python train.py --init_std_router=0.0151 --norm="rmsnorm" --attn_scale=0.125 --tie_embeddings=true --schedule="wsd" --decay_shape="linear"
Below are experts of layer 3 (counted from 0) of a mixture-of-experts language model. Rows are named router (the router's row for the expert), gate (a neuron's input weights, with its number), up (a neuron's input weights, with its number) and show model dimensions 0-79. Each number is 500 + 25 x the weight over its row's rms, rounded and kept within 0 to 999. Numbers have three digits each.
Before each expert's rows: a language model's description of what the expert responds to. This comes from a sample of Wikipedia text that the model never trained on.

# expert 29
Description: Short mid-word syllables like al, il, et, od, if inside proper names and words, e.g., Tb-il-isi, Cab-al, Bask-et-ball.
router:508506525483511522483511500487457502543476521489560494477519509558492495503507493526521512504530486505516501496540494527481465536475537535476504476517475476486452502514516495492519531504501505525527495459536476494488519524513485472494456490
gate0:527468499518486476520491528522458486478471502481510492481448507481541527502547510495532479436522520478537508500515513487440476479515507459505457479485498506527465461531493468485524487522493517489508476485533479482531519447525481500541501477
up0:488444519546510494476458516521458503484526500495490509461475538492495537478494499493488496472530499516499495495519490545505459489509539525496510497481521534511555450481532486498519478485498473518488515472483505507548485504508520502529497520
gate1:503502508467478497496515508482499533467519532517478518500478509507499478515469506486538521519485536472497463471510469510488512485498470469490536524502523473509546506473524490517514466528488526478473517470487445469485471489523495472505491471
up1:557523504493520382497494502503460504487484445526493478499527552487558500553482509494522501513486482495441522466502479464476432519515506495488535448486494500489490494488516492514493528502484487468472519509440547499497526488498527496524484493

# expert 5
Description: Opening parentheses before dates, roles or details, plus short name-initial pieces like La, Ma, Charles, and abbreviation periods.
router:470459454527435494526469510502506550485501516467502501517528534500469498491483506518529551479508446532513483487469499444469486531491523469498533471525477496482455439506496476489487462507490503517501518525498496530530504471519509473494521507
gate0:461509497522470479486545473507519519462500513423497515502500472440493496531508508508509499551517486551510488504480509452536527477529502521482488499495483555518505539504514500469500497462514514514504458472543513498473491454500481489512494455
up0:473540505483443526510519524522486526486508510477492479496478532557493451511505489502462467526514474445506481484515480503519537473488510495463468469445543480535500477505506475522506527521565513480500498477513528478506513516525483507532498489
gate1:523500499481500436514515485483506507504515502512468513512501519493490492504526536553520502533521520524506510495494514466490509450495523503496509482480441497491465570531457489462506500491484522507506500520470480465483476465486513492498471494
up1:495493517536500500520505504467474532495492488469464500535479468498504487525515515464460520517504487491498552502489492492508525545515517443512481549518435433509495506488507509533482513528522547476476447484518511513480487515469490523504505504

# expert 13
Description: The articles the, The, a, an, usually after prepositions, plus name openers like St, Saint, L; also colons after Conservation status.
router:492501562466484517475489517464468507511473524533478534531470524473558455518492474531459491495467554473508497481491519477528502526456493533554497492494500540475512510517444504547531467443514478487532497504511465476479462501467527497466452523
gate0:483526494462525546511470495488477498522545460549497509480488497513517498494507478554505554543480553460500505481527480482481516492497537490524524489480503476446475530532492502516490513522493494510481489499500483521526538468539437545504514517
up0:487515494521488529507470496477533462548482469483498520490477548513509511513474521534533495503524499473473521514498483464485515479507505544521493518498516496479495500473503500507482556498472476518474498492505501483489459499510485469505486566
gate1:492545529490494478524514520495444505486522520505490522535519507500518521453458510516460503487503517486521512531509503476501516458486516529496504498499449502488461471503497502509503517507494482513496529452467511532498505518503482467542504462
up1:487485481517493528515468524493508434518494487508462483494524503446485491501491511530540514456510485487501481520482481541517500511507548469511513456453506536526510501519478494515542524500491505528540492472509529501489513498551512485489495500

# expert 21
Description: Single capitals and f or ef pieces starting or inside words and names, such as S, V, F, Rock-ef-eller, se-af-aring, Min-ist-ry.
router:518495513519512526480487526480516467482502480477501491530522520533527504535521474509513515483483528521485466504521529542512509480476477485457522486460515480465470501474516543538507518472489541526468488493476511505480515462483452474515493461
gate0:528533542509479495486507525459491511487488511528520520527498532494524475427489503516498490469474491487474502521497491489461493515516552489483510445478549480492505536469493498503475436506476490552509502463443502471528505520517526494513469486
up0:504502528496525477511509503504503521493443475503488471494537515448516583488413470500470493530532488474474488511506509522505494511513477501533537500473506561525499476495488460478518488510482496519470516509477453521528550485555530510460519491
gate1:499508486520492481518516498491453543485527480514546510551501501514519504531489471506519520521492518513492551537504513472530460478491509506536512475490526510523465534480505471501487482467540510471503520554535506502505478536464529485481511504
up1:530521474485546498495541479534477504522499494445489492465561513514486474463482482504459507478466527504487457507510536515462527500501504509533481530517558505504531510521518469443477517508480512480479485548480542523492518501471482506492507469

# expert 27
Description: Determiners, possessives and quantifiers before a noun, such as the, his, her, 's, first, each, many other.
router:502507481449474490514494475486470507496487496504481507476466484476492473510498530474541530545444533513474495506481464458530472512470469535512537503507436455535501499511483499469509482510546519501544502549462500482499500488478460493512526463
gate0:551467490441483499509502554516485524515493567498481500477519477507467486457517487459482502505471494524499485539491510502502504505491482502496467506500503570461478493491465552494473527526491532476515509500544509481518521505454500509506539517
up0:490533487498492510511482509488505513525512514515510497469517503495517461490516495488532482487521479480510499507476486558472548494498510532512479509519469490489514511507514486502468499498537504490501500536507505502470531475490543498521546521
gate1:516474505486510466483502541465480528520488524487515475488472472480489503479494472513508469452545480438499505495476494467520506524501518501558478502549524504515515481407498483516503467540467516502548457497506471474482531516453459500509488472
up1:475496487538530512499464497502531558505466514460503496507453483486513489457535480521499513497479476490502509527498484490460466510526504479502483479497501509475495561488474451524472471434521513467525501478456520501511498517439494521503521489

# expert 8
Description: Capital or lowercase consonant pieces starting names or words, such as H, G, P, Sp, Th, Gl, and -p- in Fitzpatrick.
router:533504512491516456508501475544509528479504520524520482535538483508497481539488480502507465522482496528514497535497510507514547476520532527487473498482456498523494535453509439490461466474452492519544546457522508481469522460498491529501494535
gate0:489501539572482549472522557552495546532486496475511488502516499497488474492502524510463468489483515518518509462477526506524515477489493456532485471502479488482500521502490486481486508507521466546495503539523543514526456487491550504514474490
up0:493487495464501520508505476525479455477528432527503500535493539515533510503458545485497488443525500495513476497552499555464471483480532457559510474509502513491501534442557463518470483500480510513485544533471513478487513479499494535507473507
gate1:476510494494490524527478494482483481526504472556536484496474484530512538520478539504497484519498451561538488453524526551455529488500469494509533498485514518493510469504507488499501491441490491536479566528521512535489520529441468458502504498
up1:485497506544480491496500505484515541505498518484532452517505511522535546475470504537514501536488465489493497489555478489506498514504495472499498469480484483532508523493478460501548514505475493503471527512530484522463454497494497499536525527

# expert 6
Description: Short word-internal pieces like el, or, al, er, often after n or l, as in for-el-imb, Personn-el, roll-er, Ned-el-cu.
router:506496483543488480516473525448503465484495519541518509501498520520486510452489524501505506504501523475522502541497480443479533527482481518458522515501503491495486525511515496527475497501482519531543500488546476502460517500523534521497492539
gate0:529519498461513476500521446446456437510510528485488527500526494541508502489495553482511487498501497509490491496526522543490474469472468474480535519469476478466517519503484523518509473493522488517513455515483456488477449526476516546483504520
up0:513546487503510536583521492489489488527533544509489538504505546510532505531535526474482493492467473482484503472490487534480554515468508479506491518519508518473499474475491542476521543504546496482517541509547537481514474521464494508505499550
gate1:530489479478505508508501526512497498512514498481466498481532532504462474565506513476528489524510454507506497550523519452531438504494482504517496467500471469506474535553498510519484552515536462481463492499507505490493484524518510515475480475
up1:500522512502490482485518507484478485500494490490526496455488456467517470516500470482487556518508465496501519492511530544471521504510495487482537496486475495499494509502522459511481511482523463471477473521490486510515487492471530449505529480

# expert 10
Description: Inner vowel-led word pieces, especially after W, F, G, B, such as e in Keith, er in Gerhard; strongest on w completing www in website links.
router:489492539505466464512515498497506538491506525493463513486525493484463534480516458539467525543503496517469463531485522526458522543507557492460485495505509519490491493505511485496518492507496478481468458507479474536470517505501520495489460493
gate0:493501485468532525484518480463529497542474516571528528481508497475520510486468460525482464483477524543519504511499514488473471476567498545495521489450558471529471472507517484506489470485492532499498540516491484476504511497560494507485526479
up0:448531478496489464534499529462516475505485480483529525503466483534505505522510480468475520576539469522543515473425508495537495487546487481518517531454524515496514505539483480487505519488478492514479471508472504508475488515489485484530514470
gate1:459509505565513520502518553494496508512515508503467506489489535508516533503514551497531583542500490501489526493503490474474484488489501469502516496458474546483485489494548466501471484467495546469509468531509546471509562465494539504516507492
up1:520504508527503508501489490511499462516496482487520464547479502526489467455462495471500454477524478506483486493550514522493482525521485518444478500513529513474474527500516515504529492493537476494500476507504465531486492477542497433493490528

# expert 25
Description: Middle syllables of technical, medical and foreign words, such as im, om, ym in osteomyelitis, enzymes, acanthoma, and beim.
router:497518505466536518476477543528461464509471507479469505484477519511477494520518489453528474496523509494507498524501465508513512530506503513511515506468501534450506468468506513492495530464469452479466471502525480493490493508473491485485487522
gate0:475491480463484499507486539492479459523482492526502527526511523494461490488533497518482480506510484537515547496490484499494484559457499491536498509484537482545529475499499515531521457517491526486516462527445505482485508500503504475546468514
up0:501485491513512518529521526534502495473462471524496458537520510478456514486488527522496527528471474484504512489523496443503533542556472476551461511487511526501489514462523524515550534510524445516538497504505429499493490538467505513512446540
gate1:504480531493501476480503501507514515466493557507542493509495489537456477483497522514510490482449453537508509489512494519485472499500525532525533468507543498518505465460488474463556530490515523500480468483514498502495488518523513510473482476
up1:479476511481494478502532499460473456561559501461494464500534533471457509521525497514492529534495508466515511504484544514472514543421494495483505485510517475508453501467482482496509507472478546461469489483502520485503503542499502546493505524

# expert 30
Description: Word-internal pieces like ur, th, x, nd, rd, often after f or re, as in Fle-ur, Bre-x, 23-rd, S-und-ays.
router:525525500506531515499537485544479508498496494512493537512513510481477498484482475466530501509505495521499476472490474476510476510504528523508517514501510493479496533519508486501545525476492466530533457549494523510477505523495493504471536501
gate0:504475506499483486528483578495530505482507508485486527518521518486491512511518502499486531504485456479524531473524476528542476490497527463519518498499527549481551506508535508500538501571488509499529518511512506484488520471465530510499531501
up0:511488517479506475538496523470479480491532543510516509536468456495494495530501504554457498483509543466503551474475517461508521520478458519476494467478503537559475494526497496515467514468517516497491449489491473457492513497488468505472522513
gate1:520493517502486463507498481478452567492510478500499470481497510481486531464529463495559505481474474522502480552490486494527523510506519467508513504494510510487535496503519505492496429532510471510478494492523512528534451518510531516528512472
up1:464478478540521510526495560543490522544472524478458584483490496507520517547530489476522491512495488506549536469481491507528521532476518500465533482480507520492515515491501528463526513497509513467516524472518534489553510451491506518500482552

# expert 1
Description: Single-consonant pieces inside words, mostly foreign names and compounds, like h in Greenhouse and Ibrahim, b in Abbas, z in Kyrgyzstan.
router:513494497478527521499518520505499466539508491512539481488500521523484498473533563477489494456506447472496515460491470519499515499490475494502489481509491517496484525485490472477510541467463501518494522479528520519491493469542530437451490502
gate0:507490476527538531454552508516499546490496505507513491512522530498533538453472493491513424529505499490511500492542497510476535501462485503448488460460467473493488469481527511494514446506487467513483494459530536503494483454514511542507530524
up0:450456482484501497548477516556493463496458493551486521501493481542486520509487487521484481549451475512480554507504516482505486513553509517548505520489497537534494502513478496528473506476470552554470491526509492496501481485473482496516468489
gate1:546489514495492509525501565516532471497511499445465478487455491482498474494495494512481520503548471515505487500487509484527515468503490481513469506495479533477517454492477486462479494494504508472509502457508556490495556466477451514477482478
up1:540492532492497482504487520518496466508497477472446496554517461485469514501506506515526483511519543506486535503553511491462493452458460476469476484504515542493491454510498509485521524525493472504516494496516448488478536516507489510505504513

# expert 4
Description: Final or middle pieces of personal, place and foreign names, often after accented letters, such as an in Mullan, ard in Tullibardine, ř in Kuchař.
router:493516512524516502481512525549503491530474465509511464439513471447514457475515508474507499463495533472498526505515455499505487453500458523502508504494486475489471486505531513513482497501533492485474475475513501505466471505462530488462494504
gate0:470489514483517469497515488474519484522489465500471464479508563559516514503576485483559512515490457525528496528510483512517527534507485502523493476496477501491495480471496529493507503523513493523460505467498493500513538498522476520526500524
up0:513512485496500510483446481517535537472572513523499490462487495450511529526496440471475457506484497535465473532481483537497552510498497534492500492578471464510508520487514497533530520474522500482465532490504495490472475521488503480504467525
gate1:449514522503492462512489516501468515533452503517534503493449547479511474522509482511526474515487506522504501492492505472524507591480502488530521468521487506505541521504487487493482469534466507513492493523544489496457509519534509524498458450
up1:503478489558541497432493517537480528495530517477506517503526457509514489511504462505474522516489517485498495534520476491501486469509524474534527514497470521486484462518475486473491481541501469489546510467477518475515527507488549532445459474

# expert 16
Description: Word pieces in Spanish, Portuguese and other foreign names, especially accented vowels, such as é in Atlético, o in São, and in Alexandre.
router:481519545503493484500457498488518539535507459472514495502496500496549494529536492487517532481526506498508511510533534484534525485563524491499501517487486507517512471549509532528464462508521493481518522547524506544500538488493526470555496494
gate0:456455498451520525467481510485496499493537512497538511460472516519546476491465443487491497475524485531540454522530508492457509526488473442480532492535537463556483486510522483514481490488499504504544509517494488477499491500537531465521497497
up0:456483492493482503524463522508540516532508471499497532501512493514501485464476474508538518533508441468517524535519478475494480496506464510505488525417487539551528497502472478498485489443481503498508477491438480471557522515485522492474497494
gate1:541519487455473482517503503488482471500492559506473496494481501541512494542456513468502514500475480486509515502498505483502533465474499505498519483523510507526496498546471457493516543510502516513465479533504520500460485492516464515525528486
up1:503483535511507506506507469484502508492465524533461498554487521477508509526490502486497451537502509506460455504512493508470505489470519569534510483480523459499443550511467552530499515492512516495507496495522494479493464490478508502495478460

# expert 24
Description: Single consonants and short pieces early in a word after a name stem, such as Sel-c-uk, sar-c-ophagi, fian-c-ée, qu, ec, rec.
router:466514484466513460496556493495530490498481431503513485492495540470547501525525528511485515470555490509463475484518499526526488492482472459485527520463520509521500479468501464513459486543483491481445537538490512506529465499498530508477510519
gate0:508548475475500501476496546459497528529518480520466537526511534493460476494498518488497568481491521460487507480516516493455466486488475488532536530453501540488505511455502489511461485559503494526486481530463483510512499469548460497479507530
up0:512460506517497500474507487529522489493505488501496499491516489490513514535472527495475479521537520486501499471479474484535538492449482501506542497454496483473491473517472509511527456437481467525481499465506518489481535564466530485479501528
gate1:458461571519484514497522455492486510487490507450496545518483500512490439564503491476483489504476494491473506478470485507509448513493466512526511491547507488510510484490499534512521522523473495477492522465537506544511504513474464508461492542
up1:483526465494546524482481541503456516431482500482459533516508475460469473511538515465502497536502504481526480468513504467464510505489485476546509478518476471491544473501529480519463541470514446514510459483481496518508466486525510551496504492